{"n_layer": 8, "n_experts": 16, "d_shared_expert": 0, "activation": "swiglu", "balance_bias": false, "router_cosine_scale": 20.0, "vocab_size": 32768, "norm": "layernorm", "optimizer": "adamw", "lr": 0.00194}
Below are experts of layer 2 (counted from 0) of a mixture-of-experts language model. Rows are named router (the router's row for the expert), gate (a neuron's input weights, with its number), up (a neuron's input weights, with its number) and show model dimensions 0-79. Each number is 50 + 12 x the weight over its row's rms, rounded and kept within 0 to 99.
After each expert's rows: a language model's description of what the expert responds to. This comes from a sample of Wikipedia text that the model never trained on.

# expert 10
router:67 47 76 48 65 56 64 72 39 43 58 49 56 44 61 29 54 35 27 65 40 46 08 48 46 59 66 41 54 47 72 64 46 56 26 66 69 41 51 43 61 43 41 67 54 41 64 42 61 59 71 67 49 72 51 43 44 54 60 33 38 45 61 47 54 47 51 41 53 70 57 54 50 45 37 66 23 52 30 48
gate0:58 41 57 95 52 49 43 43 40 58 48 23 56 49 20 29 43 56 52 59 70 36 51 65 48 53 47 34 44 29 58 54 61 80 44 61 51 45 44 48 50 50 55 45 58 66 27 51 59 56 30 44 51 39 52 44 29 64 64 42 46 44 56 48 57 52 44 52 41 59 47 71 53 38 72 58 37 33 43 45
up0:49 51 65 64 55 56 45 39 32 47 40 44 53 43 36 34 31 65 65 37 72 55 24 60 63 66 56 45 45 41 60 51 59 55 44 60 50 39 36 47 74 32 62 64 41 50 59 28 53 52 37 48 36 55 50 34 49 49 54 60 38 26 58 45 66 43 38 45 57 46 60 63 67 56 56 43 33 45 67 49
What it handles: Articles and heading markers

# expert 7
router:61 56 67 44 58 52 48 41 48 54 45 54 68 41 38 49 58 39 28 55 53 55 36 42 34 66 40 42 61 52 40 31 34 59 55 88 50 52 49 57 44 74 38 42 74 51 33 54 51 36 53 57 54 31 75 65 49 52 50 42 35 47 47 40 33 66 56 39 58 54 48 57 48 41 42 75 38 39 41 46
gate0:49 43 38 69 45 58 31 56 45 51 46 32 42 50 63 67 57 54 46 56 33 41 69 38 49 63 51 48 65 70 68 53 28 66 53 29 47 47 23 30 31 65 47 51 38 56 37 38 60 63 45 49 43 51 63 50 55 37 39 28 48 64 57 47 29 61 50 65 55 35 51 54 44 35 59 52 50 48 41 54
up0:32 47 59 69 62 52 85 53 49 46 59 42 45 62 45 46 46 55 64 40 66 59 42 78 48 26 61 49 50 39 38 48 54 53 72 37 60 64 50 84 52 35 64 52 50 30 47 69 51 32 53 57 72 53 45 49 50 40 58 51 51 25 40 44 55 45 49 62 43 40 57 60 51 61 42 59 51 72 52 31
What it handles: Spaces before numbers

# expert 2
router:52 55 49 54 62 53 60 30 34 41 36 43 41 41 42 65 58 48 44 40 64 48 31 45 57 42 43 39 66 53 61 36 52 66 65 57 49 34 46 37 48 50 41 57 48 47 50 60 49 34 74 61 66 44 50 60 47 47 61 38 47 50 65 50 49 52 49 50 19 60 52 35 33 51 37 68 42 47 29 44
gate0:37 28 67 42 40 48 49 63 46 60 68 43 33 35 41 59 43 63 66 46 46 60 37 87 50 60 55 52 43 37 67 60 42 68 53 61 67 59 54 52 35 51 27 52 47 19 43 40 55 47 51 54 61 45 65 32 70 36 46 26 61 63 51 32 57 53 62 57 70 33 56 51 35 53 43 63 55 69 37 27
up0:44 62 46 37 53 39 53 47 47 54 60 34 45 65 68 52 59 56 51 63 53 53 37 67 46 58 50 55 52 40 53 55 47 49 55 45 56 55 59 57 49 57 57 47 63 43 32 64 54 70 39 53 48 39 47 26 46 43 39 39 46 51 62 34 28 57 68 46 60 70 57 43 40 61 66 59 40 65 44 37
What it handles: Sentence-opening adverbials

# expert 5
router:81 47 48 62 63 60 68 47 55 45 59 52 73 53 63 38 53 54 33 51 42 27 43 70 50 45 52 42 48 58 49 52 44 62 65 49 62 44 64 56 54 60 42 62 36 45 45 46 60 49 53 69 59 68 63 40 44 52 67 41 67 44 45 55 58 59 67 67 49 49 49 62 65 48 25 57 39 59 29 26
gate0:44 43 51 55 49 49 49 45 49 40 56 43 59 43 57 69 44 60 68 45 25 29 57 51 33 60 62 39 35 74 59 49 37 42 53 52 54 37 61 36 58 61 76 56 65 66 58 49 48 57 54 57 52 56 44 49 48 28 40 37 42 59 53 33 48 39 52 55 70 59 36 57 39 39 54 37 39 41 23 52
up0:61 60 58 40 52 56 47 70 20 41 41 32 60 52 31 36 39 65 49 61 50 45 49 34 59 59 68 61 49 51 40 54 45 39 32 61 47 54 58 53 67 37 70 58 51 64 58 55 46 60 49 63 33 50 40 18 71 43 38 70 59 57 43 66 30 50 19 38 74 35 41 69 37 51 56 36 42 49 59 61
What it handles: Headings and infobox fields

# expert 15
router:73 45 50 46 50 47 54 38 32 57 53 50 74 45 36 54 44 41 30 49 39 42 20 38 56 72 63 54 47 61 40 35 36 72 56 60 47 41 38 44 56 59 37 60 46 37 60 45 63 31 65 55 69 66 73 56 59 47 37 42 38 61 57 37 51 70 60 53 49 60 58 49 40 47 33 44 31 53 44 20
gate0:52 38 62 49 74 57 67 36 75 77 53 54 37 61 72 53 53 57 62 59 52 31 44 61 48 61 37 27 60 43 49 58 60 70 53 47 47 15 51 56 46 60 37 61 63 38 46 60 63 50 76 48 44 80 63 50 54 52 25 52 33 32 37 70 58 48 71 52 36 58 49 46 55 65 67 78 29 45 66 38
up0:54 35 56 63 63 43 69 31 70 63 55 46 38 45 79 50 51 57 59 54 39 37 36 56 49 54 33 29 57 63 74 60 35 42 55 46 41 42 44 66 53 46 40 81 65 41 45 59 55 59 57 58 53 63 36 45 63 45 36 39 65 33 37 49 52 41 66 56 34 56 46 58 62 56 50 52 36 40 61 37
What it handles: Prepositions and infinitive to

# expert 13
router:55 63 59 64 60 50 55 58 43 48 53 30 56 39 39 43 56 40 33 63 51 56 63 64 42 49 38 48 49 39 41 30 53 45 54 71 37 35 64 58 62 47 39 74 65 29 57 63 54 46 59 40 59 41 73 53 28 61 36 45 41 27 59 53 20 50 56 61 54 54 49 58 63 36 41 51 44 50 37 34
gate0:57 47 39 52 44 44 49 62 25 39 71 55 45 57 28 40 61 55 61 52 61 52 60 67 60 55 51 32 55 56 31 32 42 43 39 48 47 44 36 64 62 29 52 49 38 30 48 44 70 59 43 55 43 48 61 44 26 63 29 29 54 59 58 45 35 49 58 21 76 51 41 56 40 60 30 39 37 41 50 53
up0:53 53 60 63 57 42 54 43 54 78 58 52 45 61 61 39 70 33 48 33 50 49 48 59 57 72 67 37 45 45 61 45 57 50 34 39 37 55 52 49 40 57 39 66 69 37 47 57 36 46 46 40 57 40 88 47 20 41 62 34 50 36 51 41 38 85 58 46 31 30 61 75 36 53 52 32 40 60 54 48
What it handles: Place and institution names

# expert 8
router:42 35 42 53 70 48 53 47 43 65 57 55 62 46 49 46 71 46 41 63 52 19 44 48 48 58 57 34 55 56 58 33 63 51 58 77 40 58 52 53 46 53 32 39 51 35 37 56 55 63 68 44 63 48 65 39 37 64 62 36 45 55 77 61 32 62 61 35 55 44 47 58 57 51 61 53 47 43 49 37
gate0:68 57 69 48 50 53 42 47 50 48 39 48 55 35 55 65 36 59 46 51 54 64 37 46 39 31 54 55 54 44 44 41 49 64 43 75 64 57 41 43 38 43 50 60 45 48 47 39 57 55 63 62 53 32 49 51 45 29 45 49 56 52 36 50 32 54 60 39 70 36 47 56 42 40 57 60 56 46 40 66
up0:51 26 64 60 33 43 57 68 61 41 68 56 48 73 71 42 64 67 59 35 55 56 65 55 48 62 52 80 54 57 50 54 28 31 49 70 43 69 67 43 49 62 54 54 65 52 51 66 65 59 39 30 58 68 59 53 73 41 46 62 49 46 79 58 38 65 60 60 50 55 53 49 67 43 46 35 69 41 57 49
What it handles: Plural noun suffixes

# expert 0
router:46 61 59 57 54 48 52 44 31 63 54 54 54 44 41 42 53 39 18 63 55 17 26 47 32 34 35 40 65 55 60 38 59 64 52 55 42 48 62 40 41 64 44 44 39 51 70 44 53 43 74 54 69 50 69 47 71 70 52 20 44 39 58 42 55 63 43 40 31 59 45 64 45 49 31 63 40 37 31 53
gate0:56 61 50 47 31 58 54 38 38 71 68 62 46 53 60 64 64 58 36 65 20 59 52 40 33 38 51 43 52 41 62 41 53 58 44 44 57 24 26 28 45 62 34 52 36 35 18 59 53 48 65 54 38 48 64 48 40 56 52 42 44 54 47 41 56 41 63 49 41 46 44 59 29 62 59 55 51 59 34 52
up0:62 48 56 64 48 38 46 50 37 34 50 50 54 56 54 35 51 23 71 37 53 45 56 45 60 49 53 59 60 64 43 71 57 38 40 66 55 60 46 44 60 51 64 41 37 66 57 52 43 36 37 63 58 58 47 28 50 28 47 74 44 35 41 51 60 65 48 47 65 23 59 41 65 33 67 43 40 39 44 48
What it handles: Mid-word and number pieces

# expert 11
router:53 48 61 72 48 51 59 48 56 76 71 46 72 25 41 42 43 36 43 64 67 47 51 54 12 49 57 54 35 43 43 24 38 47 58 65 72 48 50 38 35 39 38 33 40 50 53 68 57 53 76 46 57 48 63 58 36 49 44 51 56 51 37 50 35 53 48 54 50 60 37 64 41 62 46 49 41 55 21 46
gate0:67 82 55 48 49 58 52 34 53 31 34 42 67 29 52 75 46 47 52 73 33 50 38 55 51 74 33 55 61 33 61 59 25 42 43 58 50 51 55 33 49 67 67 72 60 44 72 76 51 57 60 61 52 57 62 48 63 61 39 55 50 43 56 48 28 43 71 51 61 29 67 75 30 52 37 37 58 56 45 52
up0:44 57 43 61 66 44 47 43 60 65 44 52 37 55 42 33 60 50 42 38 56 58 61 37 50 63 52 47 49 38 57 29 60 77 60 57 55 43 47 27 28 63 36 64 51 35 39 46 49 28 66 53 59 61 62 33 41 24 63 39 51 34 14 43 71 64 25 56 58 60 52 33 36 41 40 56 44 38 52 58
What it handles: Line breaks after headings

# expert 3
router:45 57 76 49 62 66 52 56 52 56 57 29 73 48 49 44 72 43 49 35 43 51 39 64 48 57 53 37 56 46 70 26 60 58 83 77 46 55 42 52 66 64 49 53 44 48 49 49 62 49 41 53 46 63 74 59 46 51 49 37 48 48 68 48 35 61 51 57 58 30 60 43 43 48 50 77 55 46 50 17
gate0:40 76 52 43 40 57 48 44 30 45 51 58 66 55 64 34 48 36 39 52 55 39 33 63 46 35 37 57 63 38 51 42 47 67 57 47 37 40 51 60 57 45 55 34 56 62 64 42 45 35 76 52 73 43 39 37 46 57 51 43 51 29 64 50 51 51 63 57 70 78 35 29 61 44 37 48 54 69 31 48
up0:61 42 27 39 56 50 48 43 57 30 69 82 43 57 42 54 66 44 51 39 37 46 42 48 60 55 44 52 51 53 48 57 50 43 41 48 81 46 55 59 49 58 59 27 41 57 37 45 53 48 45 50 53 43 67 46 54 44 46 74 56 68 57 35 50 54 48 35 44 47 65 35 65 54 66 34 53 61 40 66
What it handles: Main verbs after subjects

# expert 1
router:74 64 55 54 58 50 52 51 32 43 46 40 74 44 39 58 45 58 14 50 53 36 36 49 35 52 51 37 56 45 41 34 56 70 48 70 50 52 59 33 65 69 31 57 44 52 47 57 65 51 57 51 63 49 85 60 55 43 50 37 52 75 61 59 60 59 52 51 56 49 60 49 41 42 42 58 51 56 31 39
gate0:39 46 52 43 58 53 57 58 51 56 58 62 49 50 51 53 48 65 60 37 37 64 45 29 59 84 53 50 56 59 64 48 58 43 38 57 57 32 69 66 39 52 41 43 59 27 70 48 60 50 66 51 51 48 49 61 66 47 41 54 61 66 20 42 63 47 73 57 48 49 44 29 51 46 15 47 68 44 66 46
up0:77 58 44 53 67 51 51 40 34 55 48 42 52 53 60 36 53 71 39 55 40 50 65 36 47 49 56 48 58 23 52 47 60 46 69 38 72 23 61 32 58 44 45 55 63 53 60 58 50 61 56 32 61 51 35 54 49 62 38 29 71 43 26 61 45 55 66 54 59 40 55 60 49 61 37 55 33 51 52 37
What it handles: List coordination and digits

# expert 4
router:58 61 50 81 61 62 51 31 50 47 57 51 75 39 44 50 53 38 29 50 44 32 40 36 45 59 57 43 37 63 58 39 35 61 54 57 44 55 54 42 66 71 40 40 60 51 80 55 66 26 52 57 52 55 59 57 49 42 50 49 45 57 55 34 46 35 61 45 55 46 53 46 53 41 35 64 57 38 48 49
gate0:55 53 55 44 53 54 64 72 55 37 52 49 29 44 28 37 41 30 45 37 50 52 23 44 75 16 44 56 59 86 57 63 30 51 60 50 60 51 51 66 58 69 47 55 53 39 49 36 51 37 42 58 47 37 57 50 67 30 79 28 55 71 43 66 24 70 46 44 58 58 50 50 42 60 43 45 36 89 64 30
up0:63 42 43 49 54 57 59 42 47 46 49 25 71 52 42 52 53 41 46 71 52 56 60 59 46 49 61 38 55 29 41 42 55 37 43 51 36 71 26 39 37 53 59 44 41 45 52 54 53 57 65 49 56 67 54 52 51 67 56 52 39 43 61 24 83 29 23 58 54 57 62 35 51 49 15 44 48 47 55 47
What it handles: Association and relation words

# expert 9
router:52 52 53 44 66 51 49 57 50 59 42 39 49 32 37 40 56 28 41 53 64 26 53 44 52 27 44 33 68 66 42 27 38 55 57 53 49 39 60 29 47 61 54 74 67 30 48 69 54 47 61 62 75 60 59 75 50 34 46 43 65 62 62 59 41 62 48 48 39 51 59 73 49 62 42 49 49 42 38 22
gate0:77 28 43 65 59 42 54 52 69 50 40 69 62 30 47 40 56 46 27 33 71 60 28 62 46 46 48 42 40 56 29 30 65 52 44 56 57 42 64 26 45 59 54 51 54 56 43 51 39 38 65 51 62 47 62 70 41 37 70 57 54 68 40 33 58 60 59 40 37 60 31 55 47 51 29 36 46 67 66 60
up0:51 49 44 66 63 47 51 52 54 43 51 35 59 33 51 49 54 52 54 51 66 47 58 45 41 38 50 44 49 62 47 35 38 61 55 57 57 41 41 57 69 36 40 38 50 59 59 48 54 56 62 47 57 54 77 64 34 54 54 55 47 52 67 41 82 48 36 62 37 36 43 51 55 52 41 44 26 37 23 67
What it handles: Auxiliary have and parentheticals